Below are experts of layer 2 (counted from 0) of a mixture-of-experts language model. Rows are named router (the router's row for the expert) and show model dimensions 256-319. Each number is 500 + 25 x the weight over its row's rms, rounded and kept within 0 to 999. Numbers have three digits each.
After each expert's rows: a language model's description of what the expert responds to. This comes from a sample of Wikipedia text that the model never trained on.

# expert 58
router:494509489522533520499445510470489475481499534496514522477495464483474537515491533445520479497507518505475482541488503488550555501532456482490460526493475488524526467508473544507441494491508469
Description: Months and table spaces

# expert 57
router:550515501469528534513502509496491534495527512509498490490539484444505556499509517490517491494521513528488502515467453530520528498520457467495459502490487521503535472486522519493486509496475480
Description: Word-final suffix pieces

# expert 20
router:497513466471504531478488515468483532517511503513550522542545504486500465475472502503509467491494537530478463565494506523540513513476486471495484490484472472497519475503459524546441537474486503
Description: Dates and time words

# expert 24
router:499516483475499498509506526497474477497493515508511495506494466492504514495480516504501455496528475510470480525466490523517509504455512520484499476503466528495543531560461515472473512494445471
Description: Work and career nouns

# expert 11
router:487549521524538503524462512479520550478431486519485477497538489509520502480483524494510498490517487514516499508503439470536531529471512496499482506465473489478551514487460526524469482501455489
Description: Closing punctuation marks

# expert 15
router:490518496459535512516518528452460521531497528491524512461517461464496489502482498502479487514546487475523529518502521540571509514473510486501487462465494491492534533494497518510470466506429515
Description: Hyphenated word pieces

# expert 59
router:474527488483543510510505513453489523499489517563502497494496472474498511504492516492534465507512489529488508512498466518558559529468511522517490504522496495485530561501448519502497473527485509
Description: Common nouns after modifiers

# expert 44
router:462492454470539507486494493529462468523498490533522527500507476482507537520470525495548458510565487518487522523521490486505500529444517504487509490508524487521511510496512525479467488475477508
Description: Adding and listing adverbs

# expert 22
router:508505501485531477471509504520495509483496504513525504451552483493495497505505499468502499514519482536503516571485499550532498496507511477487489513506473503521545502468461509505495484518469515
Description: Commas and conjunctions

# expert 3
router:508512498469538495477502510538496502508540511488484465508514491464535524524542515493527479476495527512497473463462555496517469499479523502515470446496489510491516487481498529532458510463459462
Description: Section heading closers

# expert 14
router:452524482436513498490473505484495554498470496551497509472484510488526540488487526500510471481532490536513477538491471539558503533465511491485475479509482478480521530489461578524468486487498451
Description: Common descriptive adjectives

# expert 47
router:515517479458529492474481509505455521507500471508500483460518531476466541492487527467537488479509484525515505512518438508516484497486540447488483524518457450490537516506486549502470464543465531
Description: Clause-linking words

# expert 35
router:467471500493517509470473520476485491448524511521480495473530466455491498520479527493496486517492520502491531524521494509496511484491498467523509479518504510504508524475527499493498459507490526
Description: Name-initial letter pieces

# expert 53
router:504524473474538510473511520470478538509505469509491489493571498494495509478514524471536484511490545510493513491520470484536507459494498460492468525511500517502522521489513513507497493486482497
Description: Sentence-ending periods

# expert 55
router:483520459481523537522488534460483510476517490537506526471507501486505538477485558499571510504504495538514483494491478494535529513466539472507485500484416463472496460502461501501481486484491493
Description: Mid-name word pieces

# expert 52
router:509518491463545460505456506480484518507461497502493491463497463493514522526491537481556507520526515476513518496526516526480477496481574496528511476466481467503538509512517527511481494493491491
Description: Year prefixes, foreign names

# expert 19
router:489533473480520481503476543470462502500492537515528475508505484441502508477514555478530466530534516527511539538483506481508525518478501502510461474521484473487513530498489540506457476516440508
Description: Generic common nouns

# expert 39
router:497546478498529504493498543508487466492490502551515499515509501460529474466488528524548476549485503541471513496480487467508492470466443499467506522492469494450519496484443508491484485517466477
Description: Past-tense action verbs

# expert 12
router:471516466474527532510458545464491492503488508504491537478461522467482502474486490489553485537499521523485497510500491486537539517498484498484507497465496473492496497471452538462420483504467532
Description: Abstract nouns in set phrases

# expert 62
router:492523512478508501478523539476478518449498467508506518464520497489535531490510546475535489495491488505485498502537539522540485487497556498459498523508463497496516511469468529526453502478506510
Description: Line-start list markers

# expert 48
router:517548423505456462526468510520482501481492519519508495500540505490521496514515558478504520530491493509494493533511509484514506513485518494484490469493518478470532511512467520494447478467508467
Description: Space before years, parentheses

# expert 16
router:510481496464505546534473556497482503512466517490507509537507498509536549530492529483538476495511529511512497505473525532539525544541515524502486515480461470486503463477507502513451511494468509
Description: Mid-word lowercase fragments

# expert 34
router:519499473492516507459471536527487468522493494500526507477531442524498500479529533485540473480512532503481529504461479550515483500502489497461463493475506441494513539481500531519465497463463490
Description: Inner word syllables

# expert 18
router:537535455491494520502534561474499471481478466512516482475561482436481500490485546475502462507523500536476517512483467491509486495490491465460495490503455461532511529528461496488493456498500471
Description: Biography verbs and surnames

# expert 7
router:527528426459520508514514543495486539501478508512504517473518455501514490447509484513507474533514510530484536536508489502545543475463478468483478486496478487491520521501490505509485461498468558
Description: Word-ending suffixes

# expert 10
router:489542477465532487504485520522484497464500480553529520483540556468491529473514510492509431491515468515484481507480525503546486490485478488505462505508461478486539537465465540501461478535489508
Description: Capitalized word starts

# expert 41
router:515514466485513513451538528542486492476516500507538549511537480489500516494504521457528481517521506542469481521484499534525520461498503471517480482528481503529465512518506523492486507522493491
Description: Digits in tables

# expert 54
router:461505497486513509516519571494489491472501515519502504465552544466480513510518561465471454506549503514485488549481490499523504517482502439497522504494467504495525518482494552489473483491508499
Description: Start of personal names